Below are experts of layer 4 (counted from 0) of a mixture-of-experts language model. Rows are named router (the router's row for the expert), down (a neuron's output weights, with its number) and show model dimensions 0-31. Each number is 50 + 15 x the weight over its row's rms, rounded and kept within 0 to 99.
After each expert's rows: a language model's description of what the expert responds to. This comes from a sample of Wikipedia text that the model never trained on.

# expert 47
router:48 68 69 79 62 46 45 67 55 00 30 61 81 60 52 36 53 12 49 45 60 15 36 26 68 40 25 18 69 58 68 44
down0:50 64 54 49 26 42 49 67 35 54 10 20 44 44 42 47 46 39 40 65 45 44 49 43 75 36 48 16 56 48 49 37
down1:46 43 33 45 84 26 35 41 63 67 71 52 74 55 55 61 72 50 41 41 62 70 63 24 53 60 59 42 23 49 34 37
down2:40 37 44 50 43 60 48 49 67 47 51 43 34 45 58 50 55 45 30 27 28 24 34 60 36 52 52 53 67 47 24 54
down3:38 61 58 69 60 70 62 56 41 66 34 50 25 46 50 26 47 53 57 65 20 28 41 68 37 69 31 41 69 36 61 48
down4:40 53 53 42 80 42 57 48 52 76 44 39 93 56 67 47 59 54 61 73 76 58 51 48 61 45 59 69 18 45 71 46
down5:44 44 43 48 93 22 40 55 12 48 58 23 29 37 64 58 57 54 39 62 69 87 69 25 43 36 49 39 45 62 38 39
Description: Century digits 19 and 20 before year endings, and opening fragments of rare or foreign words, e.g. Acc|reditation, Ab|reu, Kou|yat|é.

# expert 45
router:60 23 38 30 57 56 58 53 54 41 69 60 87 46 40 57 62 63 61 58 60 68 24 55 30 56 38 10 49 54 62 33
down0:36 52 46 49 56 58 25 49 24 65 56 34 58 59 73 55 52 40 42 51 58 64 45 51 58 60 37 49 62 73 84 54
down1:57 51 46 50 53 21 43 68 26 54 52 35 70 44 75 63 65 92 58 69 56 55 60 60 50 64 49 35 50 50 41 59
down2:95 40 59 35 42 54 51 38 58 62 66 78 47 74 49 37 55 51 54 56 52 24 54 33 57 55 61 52 59 44 62 34
down3:35 55 27 52 92 23 32 55 40 60 42 54 51 43 75 60 40 54 46 54 46 67 31 44 55 76 57 52 62 71 32 38
down4:63 43 49 35 38 66 53 51 66 25 36 62 38 54 02 60 48 40 60 34 57 43 50 57 56 50 50 52 41 39 42 39
down5:41 55 72 54 37 55 52 32 26 71 60 36 52 43 51 50 40 77 47 59 71 38 56 66 48 72 05 53 56 62 57 46
Description: Blank space tokens in tables and place or institution words starting names or headings: borough, Rural, County, Museum, km, Dallas.

# expert 25
router:46 64 68 29 55 41 56 81 61 40 36 48 35 67 56 44 33 45 43 31 52 16 46 36 44 63 64 32 66 56 35 38
down0:72 43 53 54 42 61 57 72 68 39 55 43 36 43 36 59 61 31 58 36 37 36 65 66 47 35 69 55 53 30 43 33
down1:05 58 55 28 45 31 51 32 25 51 46 65 74 61 66 32 44 53 25 45 46 60 52 45 76 62 24 33 39 64 50 46
down2:51 64 54 49 74 36 43 52 68 46 53 47 65 29 33 74 64 44 35 64 28 72 44 36 32 53 35 40 61 72 56 61
down3:59 59 26 51 79 57 51 42 45 64 39 29 77 50 40 47 55 32 65 88 11 56 17 41 45 69 74 67 32 51 50 62
down4:38 56 35 50 44 30 43 35 31 60 48 45 63 64 49 41 47 66 40 66 68 59 54 47 57 61 36 39 37 79 75 66
down5:29 65 38 59 70 39 47 35 36 67 39 38 47 53 44 32 47 71 35 85 35 60 39 54 52 61 65 42 32 66 68 48
Description: First pieces of split names and words (D'ave', 'Wood'stock, 'T'énéré, 'Kil'ley) and two-digit number pieces like 25, 65, 20'00'.

# expert 12
router:63 27 58 52 38 56 57 59 42 51 65 65 89 41 47 49 64 18 45 48 58 66 63 60 51 59 43 31 54 52 46 60
down0:65 41 25 60 65 71 38 22 31 32 42 49 32 61 36 42 56 82 53 45 51 51 60 43 62 47 75 37 32 40 74 64
down1:89 65 86 42 30 45 77 72 57 64 34 60 68 68 35 38 44 34 60 48 37 49 59 48 32 67 64 50 52 43 27 31
down2:03 53 11 47 97 56 48 40 55 46 53 41 37 60 44 48 43 67 45 63 53 31 40 52 45 37 82 36 38 34 67 52
down3:46 46 42 38 75 44 48 46 64 34 70 37 60 57 55 55 53 44 41 44 64 44 36 66 68 41 75 60 41 76 75 48
down4:48 56 41 42 51 41 57 56 42 45 39 61 36 22 71 30 48 44 32 46 57 38 42 63 48 50 38 33 19 70 41 68
down5:83 44 99 42 37 22 51 72 36 70 61 42 53 42 53 41 27 41 55 47 30 46 40 51 64 38 39 59 75 66 34 49
Description: Very broad group that includes word-final pieces of names, such as W'ally', McAn'ally', Cros'field', and digits inside coordinates, plus School, Church, Mix.

# expert 23
router:54 42 59 67 33 35 40 67 63 55 46 45 69 25 38 42 38 53 40 41 42 56 60 45 56 47 49 45 74 48 52 51
down0:79 66 53 42 28 44 41 65 57 79 38 56 40 37 95 34 30 53 40 89 49 47 70 35 45 56 63 52 40 50 55 30
down1:56 59 33 48 38 30 50 27 55 73 47 57 51 51 98 53 28 36 34 85 57 39 72 36 26 49 50 47 49 62 66 47
down2:39 67 65 34 53 71 50 59 56 48 49 48 53 55 13 58 83 52 68 40 62 58 45 48 43 41 68 40 55 68 46 73
down3:70 61 42 51 52 44 65 16 51 76 46 56 55 53 84 54 22 37 35 83 57 36 68 41 19 47 61 46 50 66 45 47
down4:72 66 51 43 23 28 30 15 67 56 40 70 55 51 94 56 31 55 40 66 64 35 55 24 42 35 59 37 48 63 66 31
down5:80 67 26 49 41 38 79 55 50 69 61 48 36 40 72 42 30 34 54 63 46 43 65 41 56 25 45 45 37 18 65 28
Description: The preposition "of" after nouns like average or second, plus mid-word fragments of place and personal names, e.g. Gran|adan, Lag|un|are.

# expert 1
router:44 41 24 23 53 39 62 00 47 41 53 45 28 64 52 48 53 56 66 34 46 42 46 34 21 33 33 67 55 56 25 63
down0:48 46 65 40 94 41 71 40 37 41 59 60 68 30 53 60 18 61 58 46 22 37 61 45 71 75 50 87 40 64 30 41
down1:69 38 49 54 77 59 89 53 76 35 39 78 71 44 38 44 31 79 61 46 48 38 66 42 30 53 57 89 60 59 35 46
down2:54 46 48 49 58 39 61 44 58 30 53 69 42 37 28 44 34 48 81 55 57 27 70 54 28 83 46 74 59 39 37 38
down3:45 37 34 46 32 37 51 68 88 54 73 73 53 37 63 47 58 16 72 40 49 41 62 37 35 57 49 43 64 19 46 24
down4:46 62 35 62 41 56 38 52 14 72 29 19 43 54 43 38 57 35 39 51 42 49 49 58 62 34 48 31 34 54 66 57
down5:49 49 45 53 56 37 78 41 84 47 49 88 65 61 25 70 23 48 56 44 51 41 43 35 22 54 38 63 49 44 36 33
Description: Trailing digits in large numbers and table figures such as 86'0', 512,11'3', plus word-final pieces like b'ile', '-arm', Us'ers'.

# expert 33
router:49 56 71 69 19 52 53 34 49 32 80 41 31 41 35 42 31 62 44 50 47 49 59 41 66 22 53 25 40 49 63 57
down0:34 45 38 45 27 44 59 34 43 62 48 33 22 55 74 45 37 32 76 46 67 53 67 48 27 54 81 47 57 52 76 61
down1:56 60 53 15 51 47 31 31 31 43 45 67 60 52 77 45 37 57 61 53 58 52 37 45 75 71 49 32 19 88 41 53
down2:80 23 40 76 54 17 52 58 88 63 36 94 86 62 55 32 53 78 43 66 58 34 73 51 45 50 70 64 40 51 23 32
down3:36 34 70 51 73 68 47 29 62 47 64 46 65 22 25 42 60 44 60 63 21 36 54 57 44 46 54 46 53 67 40 76
down4:62 70 53 40 63 36 25 54 47 64 57 41 68 68 51 79 62 65 52 39 71 64 26 34 71 43 40 51 29 86 72 52
down5:56 36 49 58 58 51 34 38 29 44 65 30 65 51 76 46 48 52 40 56 60 82 26 44 39 27 54 40 45 62 51 44
Description: Government and political vocabulary such as elect, government, President, Party, campaign, Law, plus semicolons in election result tables.

# expert 37
router:56 38 47 53 34 49 38 67 48 61 42 56 54 29 29 44 43 54 30 64 55 34 47 54 36 51 69 47 43 48 41 51
down0:32 63 44 27 59 72 32 29 18 19 55 38 61 46 89 20 50 59 52 65 27 66 85 32 53 37 48 42 66 57 64 59
down1:45 56 16 42 60 40 62 50 76 44 50 54 39 44 45 47 31 70 26 53 47 62 70 32 41 35 58 67 61 35 31 47
down2:14 45 78 43 57 17 34 31 40 59 37 47 59 49 96 34 53 40 37 62 67 28 53 46 37 39 81 42 17 77 68 40
down3:51 55 11 34 55 48 42 61 37 49 60 66 44 59 51 27 45 37 43 19 47 38 12 63 60 51 54 64 28 44 64 42
down4:36 45 34 58 74 78 84 55 46 49 39 68 37 56 43 54 38 79 56 49 46 18 32 46 51 44 59 74 51 32 57 74
down5:55 27 57 74 55 46 26 54 74 35 42 58 46 51 46 82 46 80 62 49 53 39 43 34 35 66 52 45 63 48 36 45
Description: The word chronology in music and event infoboxes ("singles chronology", "Event chronology"), plus Court, After, Following, Part, See.

# expert 11
router:47 64 14 68 54 24 49 47 50 38 69 39 31 67 28 49 76 54 47 48 51 13 59 51 56 38 40 70 76 45 10 45
down0:21 66 43 49 68 47 47 32 41 65 50 39 70 51 85 45 46 53 32 75 57 82 56 52 50 53 37 33 15 55 71 35
down1:34 80 58 45 55 53 52 40 50 67 46 11 96 52 56 67 48 25 41 54 77 54 72 44 49 19 16 51 44 64 53 61
down2:29 50 36 53 57 71 52 36 27 66 39 45 57 54 74 62 58 33 31 72 42 63 31 46 46 27 46 25 51 73 73 36
down3:77 31 52 70 33 52 52 73 65 46 59 56 30 43 32 69 36 60 54 36 62 46 66 27 77 56 39 71 39 34 49 88
down4:44 50 24 32 17 29 54 49 42 60 49 25 76 44 87 48 39 40 28 60 40 47 51 43 40 42 42 26 50 59 62 49
down5:52 81 32 46 51 50 66 35 67 50 61 60 62 57 57 57 48 64 54 40 56 70 39 48 30 38 12 26 44 45 54 60
Description: Very common function words such as the, in, of, on, with, and sentence-ending periods, plus °F unit brackets in climate tables.

# expert 58
router:40 39 35 44 79 44 36 36 55 53 31 51 33 16 33 30 43 79 46 40 56 65 48 42 77 33 28 43 43 51 78 50
down0:49 37 69 54 54 57 82 65 23 45 52 53 68 40 29 42 60 65 58 55 51 44 26 54 69 48 49 76 81 60 45 69
down1:52 76 44 66 52 18 37 46 77 52 43 36 54 62 60 63 67 56 43 32 55 51 76 62 42 43 48 21 32 12 44 46
down2:61 61 66 58 53 50 26 33 48 70 54 66 25 40 60 42 30 55 33 63 44 38 56 43 24 57 51 42 36 37 61 59
down3:55 32 49 58 58 48 48 24 39 31 41 31 58 74 45 22 73 70 61 47 45 52 53 51 62 42 43 92 50 60 43 49
down4:62 19 41 65 39 49 83 60 40 63 46 40 49 50 36 42 55 41 60 19 71 36 43 48 64 51 39 35 47 50 36 62
down5:54 65 38 59 60 33 52 49 75 65 42 54 58 59 77 71 35 82 31 39 65 44 49 53 37 19 36 49 25 63 11 54
Description: Inner word pieces like phab, acial, ar and ister, plus of in "List of", as, and sentence-ending punctuation.

# expert 20
router:55 35 20 39 38 15 55 40 37 08 43 46 50 16 30 72 35 74 52 33 51 81 58 57 29 43 57 32 56 50 45 75
down0:53 67 70 55 70 52 29 33 43 55 29 28 48 47 95 40 51 68 79 60 67 66 57 35 44 41 50 62 64 45 73 53
down1:46 38 37 65 56 76 58 63 78 24 71 64 63 36 22 56 37 34 44 50 40 47 48 63 60 56 55 70 88 59 12 54
down2:61 43 25 59 31 47 72 63 74 26 66 73 48 64 03 58 48 38 40 35 41 46 51 62 38 51 51 51 48 52 25 50
down3:56 49 58 57 60 55 66 70 69 34 55 70 81 68 15 70 46 36 20 35 41 49 51 53 56 32 49 54 82 50 36 59
down4:40 55 56 44 49 79 77 63 76 44 60 34 43 61 00 34 54 52 32 26 54 34 53 67 69 72 60 63 62 52 30 56
down5:86 60 27 36 54 49 40 32 37 55 41 59 53 53 84 45 44 52 66 41 42 59 76 42 51 41 31 61 48 31 46 33
Description: Possessive 's, States after United, and politics words such as government, political, state, because, often inside word-piece splits.

# expert 28
router:47 42 54 23 61 36 59 35 65 44 37 35 45 40 46 47 47 20 47 45 43 44 50 56 44 49 71 28 08 41 34 79
down0:37 76 27 68 39 30 52 51 53 54 66 59 52 57 63 50 11 42 35 63 30 82 37 48 29 38 74 40 51 43 28 37
down1:54 30 36 54 54 41 24 43 64 48 60 19 33 58 79 65 38 66 56 28 59 38 20 49 71 59 62 50 64 70 55 75
down2:74 55 24 62 47 38 48 68 57 77 36 47 41 72 20 46 37 28 72 29 62 77 60 56 41 45 52 67 81 63 38 35
down3:44 49 69 37 47 58 84 48 50 45 52 29 11 57 29 34 34 22 64 43 63 37 78 61 56 47 15 53 79 45 65 15
down4:80 63 25 68 64 53 59 40 75 50 63 80 60 58 53 54 25 71 40 13 65 46 89 31 41 52 62 54 45 48 59 23
down5:68 29 37 39 49 64 45 19 40 65 39 68 43 44 00 50 56 35 57 66 39 65 67 32 55 54 44 57 52 43 57 64
Description: Century digits 19, 20 and 18 beginning years in tables and text, plus education words like degree, graduated, course, and goal.

# expert 9
router:45 52 48 51 53 84 31 45 52 78 61 37 33 51 49 37 33 47 43 62 44 55 30 48 35 74 58 71 56 49 54 60
down0:83 50 38 26 70 70 44 65 57 60 72 46 40 53 44 51 53 40 64 44 38 60 43 40 58 40 63 48 65 72 19 54
down1:33 47 31 45 58 40 42 41 55 52 32 41 37 37 64 52 59 57 43 63 61 41 54 40 35 50 35 38 36 48 80 53
down2:61 55 56 32 59 61 57 48 60 53 75 56 38 57 23 32 69 40 43 53 55 58 59 67 53 51 70 46 59 49 37 44
down3:42 39 36 59 61 48 45 89 67 49 67 49 49 40 42 41 44 23 41 46 42 73 45 45 35 51 64 54 47 50 22 51
down4:57 61 35 65 69 39 60 60 49 34 62 58 52 64 09 46 52 51 61 58 34 57 50 59 28 59 71 35 57 61 32 40
down5:48 58 48 54 48 84 36 31 42 63 50 44 23 56 63 57 40 37 40 57 42 55 76 48 71 50 39 55 40 41 83 44
Description: Digits and number pieces in tables and years (21, 30, 80), plus word-final pieces like gen-omes, mistaken-ly, Pos-itive.